From a checkpoint of a small mixture-of-experts model trained on Wikipedia.
Size: 8 layers, width 224.
Experts: 96 experts in each of 8 layers, 128 tanh GELU neurons an expert, 2 picks a token, a sigmoid router.
Below are experts of layer 4 (counted from 0) of a mixture-of-experts language model. Rows are named router (the router's row for the expert), up (a neuron's input weights, with its number) and show model dimensions 160-191. Each number is 128 + 32 x the weight over its row's rms, rounded and kept within 0 to 255.
After each expert's rows: a language model's description of what the expert responds to. This comes from a sample of Wikipedia text that the model never trained on.

# expert 35
router [128 121 140 106 130 142 124 161 104  94  90 109 109 133 129 124 118  92 138 174  81 137  64 166  99 127 100 144 147 176  90 108]
up0 [123 154 220 108 127  80 104 173 155 135 118 154 101 122 109 143 151 109 161 111 112 162 108 148 140 124 135 150 120 153 156 123]
What it handles: Quantifiers and descriptive adjectives after a, the or and, such as most, many, several, short and main, plus the -b of compounds like low-budget.

# expert 50
router [ 82 112 101 155 106 128 115 121  87 103 179 121 172 154 106 169  84 180 139 103 115 154  97 111  95 197 158 129 156 107 161 164]
up0 [143 196 167  70 125  90 168 128 135 127  86  93 138 129 172 146 154 137 128 125 102  80 149 144 143 131 115 131  85  91 115 101]
What it handles: First or middle pieces of foreign proper names and place names (Pol-janice, Al-tar, Ou-éndé), degree coordinates, and some words after town names like Point.

# expert 39
router [ 98 152 101 107 126 142 127  90 123 128 157 172  88 156  79  99 128 166 200 132 165 112 180 112 117 100 140 210 126 152 141 123]
up0 [131 144  65 127 118 129  89 132  99 137 141 140 138 152 168 139 121 146 133 127 160 120 139 221 167 143  76 120  63 111  76  81]
What it handles: Conjunctions joining words or clauses, mainly and, also or, but, &, while, However, as in federal and state.

# expert 18
router [ 98 150 111 135 120  85 121  98  92 104 202 147 153 122 137 133 108  95 168 119 135 115 122 142  95 177 153 103 131 134 145 131]
up0 [142 153 146 115 139 116 143 171 150 145 106 143 122 108 134 165 133 143  96 157 153 126 151 126  77 119  85 112 131 105 138  90]
What it handles: Lone letters split from inside words or names, especially l, n, r, L, such as stream'l'ined, weight'l'ifter, plus Jr and Dr.

# expert 8
router [ 79 109 109 156 101 133 114 126  84 104 180 123 172 155 105 164  81 178 140 105 121 148  97 111  90 196 157 130 153 108 156 164]
up0 [102 128 167 132 148  98 160 201 105  52  75 148 107 160  88  99 180 128 163 120 127  97 116  95 178 147 139 163  90 104 127  72]
What it handles: Articles a/an after is, was, became or as, plus title words like Prime, Opposition, Football and some name fragments.

# expert 48
router [125 105 125 157 112 174 132 168  88 100 150  97 174 140 135 105 114  72 135 168 113 145 145 142 112 112 125 137 145 129  86 129]
up0 [116 148 206 157 120 142 140 123 159 177 155 147 105  87  91 128 111 137  62 142 135 142 150 172  70  63 120 149  88 110 162 110]
What it handles: Possessive 's and possessive pronouns like his, its, their, her, plus adjectives like former and American, before nouns such as career or life.

# expert 4
router [153 117 141 131 145 147 139 132  96 151 158 130 166 120  65 128  71 152 205 168 109 133 101 102 110 200 128 162 138 147 128 117]
up0 [ 95 113 112 147 137 120  89 143 127 131 141  51  80 148 147 114 125 187 128 189  92 171 162 103 195 134 119 102 149 129 124 140]
What it handles: Opening parentheses after names or titles, plus subject pronouns he, she, He, She, who, often before was or born.

# expert 36
router [123  94 150 108 142 163 122  87  85  75 167 105 147 106 100 131  93 135 163 102  91 135 135 115 111 211 120 143 116 141 106 136]
up0 [134  71 201 130 105 166 101 107 108 205 166  91 149 117 117 109 120 137 147 127 155 159 136 113 114 144 122 127 105 104  94 192]
What it handles: Endings and second parts of place and personal names, such as -wich, -ville, -ton, -burg, York, Angeles, Osaka.

# expert 5
router [ 80 112 125 157 108 130 114 125  84 103 183 122 172 150 107 164  81 180 134 107 116 152  98 110  95 202 160 129 156 107 163 163]
up0 [ 62  99 154 152 165 208 134 192  82 184 122  66  96 151 161 106 146 129 121 149 119 136 157 107 133 178 109 162 111 135 141  99]
What it handles: Nouns in arts and entertainment articles, such as Award, writer, critics, film, comedy and cartoon, plus country codes like GBR and HUN.

# expert 2
router [ 96 107 140 151 134 145  98 136  83  89 154 101 190 182 134 140 149 189 117  97  71 174 132 114 147 172  72 114 143 129 115 146]
up0 [ 98 118 194 116  98 133 156 177 161  76 172 124 101 115 139 118 189 182 125 130  72 105 170  89 176 120 122 148 152 158  79 152]
What it handles: Measurement units after numbers (m, km, ft, mi, kg, °N) and the opening parenthesis of a converted value in infobox lines, e.g. "50 ft (15 m)".

# expert 44
router [129  91 141  70 137  88 180 124 118 152 155 118  62 203 147  97 106 190  75 113  83 142  75 149 124 108 152 153 107 115 139 162]
up0 [156 143 140 143 108 183 169 112 136  81 141 177 124 179 106 135  47 147 113  90 131 159  81 153 184 116 173 152 127 180 135 120]
What it handles: First digit 1, 2 or 3 of numbers in tables, climate charts and statistics, like "(27.2)" or "| 10 |"; also starring, starting, yet.

# expert 52
router [117 107 130 134 114  94 135  90 136 136 164 113 143 118 144 102 159 172 110  99 121  62 154 105 138 193  95 107 108 137 151 120]
up0 [ 18 126 170 139 128 155 185 104 143 119 107  92 152 145 139 114 154 144 113 120 123 157 176 123 143 163 126 108 144  79 105 139]
What it handles: Commas after place names, numbers and census phrases, as in Clearwater, Florida, February 2, 2012, Census Bureau, the town.

# expert 53
router [119 162 119 130 165 116 207 142 125 164 173  93 108  77 170  86  92 118  96 149 133 117 235 137 108 139 131  75  98 194 107  73]
up0 [ 91 173  73  77  77 116 155 124  75 124 117 144 118 161 143 157 107 167 130 105 151 186 172  48 140 148 171  82 137 154  80 127]
What it handles: The pipe separating cells within a table row, after the first cell, as in Year | Winning candidate or statistics rows.

# expert 12
router [118 167 127 175 145 154 131  94  97 154 115  95 147 135 121  97  88 149 173 142 147 128 157 126 173 137 117 123 128 107 142 152]
up0 [126 124  73 170 137  82  98 145 161 158 170 122 132  97 158 102 129  86 221 163 154  82 154 124  94 159 156 114 142 127 127 117]
What it handles: Digits in table figures, measurements and coordinates, plus time-span nouns like years, days, decades, usually after a number or "following".

# expert 55
router [171 103 145 119 101  79 128  94  74 119 173 117 148 143 102 125 163 141 114 144 118 170  83  95 147 185 107 129  86 136 146 137]
up0 [133 212 176 153 179 143 126 106 118 137 147 149 168 153  44 123 160 121  93 103 202 183  73 158 131 116 137 124  65 103 109 172]
What it handles: Mid-word syllable pieces with k, h, a in transliterated Indian, Arabic, Slavic and other foreign names, e.g. Anubhoothi, Fallujah, Karlovy.

# expert 37
router [ 77  85 146 153 112 114  97 121  50  53 131  99 167 192 162 145 189 159 153 114 147 152 108 121 129 172 108  98 163 126 189 151]
up0 [140 122 149 117 144 151 130 104 119 149 175 111 127 119 132 164 105 193 151 115 115 102 117 145 139  96 127 188 112 161 132 125]
What it handles: Uppercase letters and acronym pieces in abbreviations, codes and model names, e.g. RAF, FC, MF, AEMA, F/A-18, Ki-36.

# expert 54
router [ 91  71 120 104 117 186  99 131  56  82 172 150 122 138 102 140 143 197 174 106  97 129 133 128  89 220 145  96 147 109 129 145]
up0 [162 176 104 118 141 155  86 135  97 113  81 100 158  71 131 131 139 127  77 133 119 114 147 210 131 145  97 161 148 124 154 122]
What it handles: Opening capitalized syllables of foreign or uncommon names, such as Far, Bal, Kar, Ros, Mur, often South Asian names in film articles.

# expert 45
router [ 76 110 105 153 111 134 123 122  85 102 181 122 167 153 107 163  80 180 138 107 114 148  97 110  91 196 160 126 162 105 160 161]
up0 [142 156 219  96 155 140 171 152 128 112 126 100 151 156  81 128 173 131  96 147 123 155 150 152  99  99  88 170  51 104 136 121]
What it handles: First pieces of proper names, titles and place names in lists and tables, plus "by", such as Sport, Paris, Super, David.

# expert 63
router [ 77 110 117 156 110 127 109 121  85  99 181 120 171 147 105 165  82 177 132 107 118 153  96 110  91 196 159 125 149 108 161 161]
up0 [100  74 180 123 155  79 212  99 116  93  93 133  90  57 131 120 144 103 151 115 144  98 133  89 160 164 108 139 137 127 102 111]
What it handles: Blank-space and digit tokens in table cells and coordinates, plus role words in credits and bios like Starring, academic, board.

# expert 17
router [118 101 119 113  95 146 132 145 131 105 166 137 113  81 124  94  79 141 121 105 101 135 106 149  63 176 168 150 121 113  95 137]
up0 [ 79 117  79 128 176 108 196 183 193 180 150 127 107  98 128  50  51  55  90  78 122 181 110 173 118 185 130 171 145 140  81  88]
What it handles: The first digit 1 or 2 of four-digit years after In, commas or dashes, as in 1921 and 2013, plus month names.

# expert 14
router [114 114 123 190 154 103 127 117 131 124 155 115 131 118 101 191 133 128 149 121 154  85  81 171 111 149 122  98 133 128 139 174]
up0 [171 167 105  63 166 162 153  82 126  77 131 177 109  50 133 138 113 154 142 152 179 121 121  98 162 117 137 173  80 139  83 111]
What it handles: Leading hyphen bullets at line starts in infobox and taxonomy lists (Department:, Order:, Time zone:), plus table separators, ISBN hyphens and heading equals signs.

# expert 23
router [106 112 129 146 113 114 135 124  78 106 188 101 171 149 131 168  93 175 128 116 120 149 114 111  87 207 160 110 169 114 152 164]
up0 [133 146 173  99 115 114 149 120  91  86 102  82 117 135 149 184 175  91  83 162 173 148 102 143 111  96 137 124  90 137  95 128]
What it handles: Digits inside clock times after a colon, such as 8:00 and 10:37, and numbers in table cells, coordinates and vote or seat counts.

# expert 19
router [114  89 112  88 128  74 137 140 109 115 126  80 140 121  77 106 105 122 128 117  57 153 136 145 100  67 163 155 147 110 130 128]
up0 [116 116 128 119 121 199 124 158 156  62  63 103 129 110 127 129 121 106 138 160 125 135  73 129 132 152 170 141  87  99 111 150]
What it handles: Past-participle verbs and -ed/-ated/-ized endings after forms of "be", followed by by/in/as, e.g. located, based, designated, Written by.

# expert 43
router [ 95  95 120 129 124 135 165 166 169 100 141 164 185 157 130 104  80 124 170 113 138 141 130  97 171 162 111 108 109 162 113  91]
up0 [ 96  91 129 103 173 165 156 137 175 130 135 130 109 202 125 134 145 137 206 167 150  93 123 155 161 165 128  91 164 128 174 132]
What it handles: Full stops ending sentences, also after quotes or parentheses, plus decimal points in coordinates, e.g. "were vacant." and "34.92099".

# expert 25
router [140 130 140  98 134 118 140 151 132 115 129 138 183 162 174 136  99  96 158 169 135  90 107 132 143 143 144 118 137 145 133 148]
up0 [145 137 172 163 150  96 156  91 111  96 107  88 127 175  95 134 120  79 111 188 181 129 111 166 133 121  87 128 157 101 155 118]
What it handles: Forms of "be" and similar linking verbs (was, is, were, been, became, died) right after a subject, e.g. "racial makeup of the town was".

# expert 24
router [116  88 144  68 146  97 143 175 105 156 175 132  92 135 165 120 106  99 105 185 103  90 132 113 147 119 140 158 103 134 133  74]
up0 [101 145 134 131  89 101  79 134  97 134 163  94 148 134 116  92 147  85 145 189 104  81 121 108  98 115 152 142 131 149 124  34]
What it handles: Prepositions such as in, at, on, from and during, often after located, born, held or sentence-initial, as in "at the time".

# expert 41
router [131  95 135  83 106  49 132 126  90  84  73  66 176 169 161 121 129 106 128 127  94 147 133 162  89 119  70 176 149  95 143  78]
up0 [ 74 147 163 116 143  61 125 109  89 152 106 106  98 169 184 111 171  78 100 133 141 110 145 103 137 152 138 152 173 160 137  78]
What it handles: Later digits inside decimals, percentages and large numbers, as in 67.52% and 1,279,284, in statistics tables, plus million and billion.

# expert 62
router [ 80 110 107 153 105 129 112 124  83  99 179 119 167 151 105 167  81 176 137 105 115 150  96 109  90 195 159 127 156 109 159 166]
up0 [139  90 183 119 193 143 146 150 177  88 136  72 222 164 135 123 156 167 119 156 114 149 145 123 155 126 199  93 100 127  99 213]
What it handles: Content words and names in music and sports articles, such as single, Billboard, back, Press, Stakes, plus the, his and on after periods.

# expert 28
router [114 128 119 133 115 122 154 100 109 117 173 129 169 130 121 137 112 120 175 139  83  83 116 123  86 159 165 130 149  84 151 150]
up0 [154 162 134 153 129 144 105 194 191 143 149 117 140 170 139 179  82  67 150  86 139  88 182 181 126 169 168  80 128  67 151  93]
What it handles: Month names after on or in, as in On May 5 or air date: December 20, plus number words like two and three.

# expert 58
router [ 75  72 124 134 187 105 173 134 133 178 154 130  98 106 136  88 111  68 144 166  57 170 120 169 139 127 109 176  96 167  84  76]
up0 [189 135  44 113 194 114  90  86 173 148 141  70 144 123 144 108 164 145 130 151  76 156 126 138 162 131 143  83 139 163 160  59]
What it handles: Standalone space tokens after pipes, semicolons or parentheses before numbers, as in Founded: 1960; 66 years ago, (aged 85).

# expert 22
router [124  64 137 130 127 111 148  95 142  86 132 119 132 138 141 123 134 137 114 142 121  60 139 168 163 173 125 171 109 132 163 109]
up0 [ 99  94 133 133 129 120 108 182 138 163 141 113 113 134  62 157 153 168 112 136 120 111  88 109 130 111 153 113  82 139 157 108]
What it handles: Pipe separators between cells in wiki tables of votes, statistics and standings, plus semicolons in lists like phoneme inventories.

# expert 27
router [102 117 171 148 124 166 134  84  97 140 171  62  84 166 126  89 148  88 181 131 125 121 189 155 152 153  85  90 104 143 142 140]
up0 [168 143 119  72 120 133 156 106  53 133 125 117  81  99 145 109 159  62 155 111 161 164 198  96 167 131 103  62 120 171 118 112]
What it handles: Single capital-letter tokens starting a name or word, often after a hyphen, quote or line break, as W(ar), B(ao), D(aoism).

# expert 34
router [ 79 167 116  81 119 128 127 105 126  89 156 128 149 107  91 137  75 114 125 167  73 144 106 151 135 115 150 182 110  96 152 135]
up0 [114 107 162  91 157 109 157  84 122 148 147 183 108 120  87 202  91 148 163 114 125 165 145 166 106 150 170 186 107 122 110 103]
What it handles: Middle and final pieces of personal and place names split into subwords, such as Col-er-aine, Dand-en-ong, Sach-a, Ger-ald.

# expert 29
router [160 153 103 118 111 123  99 157  75 134 177 150 177 165  97 100 116 132 160 123  83 166 102 140 135 225 100  70 158  83 121  89]
up0 [111 123 163 127 145 128 113 173  74 193 124 128 128 146 178 165 134 152  95 112 108 106  42 160 187  87 123 102  79 140 130 106]
What it handles: The pipe character that starts a new row in Wikipedia tables, such as election results, sports records and music charts like Billboard.

# expert 15
router [ 80 112 110 158 104 133 109 125  88 103 185 120 169 152 103 168  82 179 140 108 116 154  98 109  95 196 157 129 156 110 158 164]
up0 [ 74 124 133 142 150  67 134 116 131 112 121 149 151  97 119 112 137 103 130 118 155 172 114 114 135 128 155 191  66  94 145  57]
What it handles: Score digits, closing parentheses and units in sports or election tables, plus "of" in list descriptions like chairman of.

# expert 13
router [ 78 113 108 154 105 132 116 123  88 103 182 123 172 150 108 165  82 178 138 107 116 149  98 111  95 197 156 130 153 107 158 167]
up0 [139 137 212 140 122 111 169 100 115 179 120  55  68 185 127 142 135 127 127 106 152  89 108 133 142 146  81  99  72 130 147  82]
What it handles: The word "the" or "The" after prepositions or at sentence start, including inside titles, e.g. "in the first quarter", "All the Things".

# expert 0
router [162 176 161 120 128  94 139 127 115  76 147 159 137 171  61 107 160 150 134 165 126 161 123  79 150 181 128 154 124 125 165 122]
up0 [130  90 108 124 175 151 157 138 118 104 196 160 158 125 117 185  87 155  97 137 152 169 115 136 154 175 138 100 183 133 127  65]
What it handles: Single digits inside four-digit years and dates, especially the third or fourth digit, such as 19'4'8, 20'2'2, 201'8'.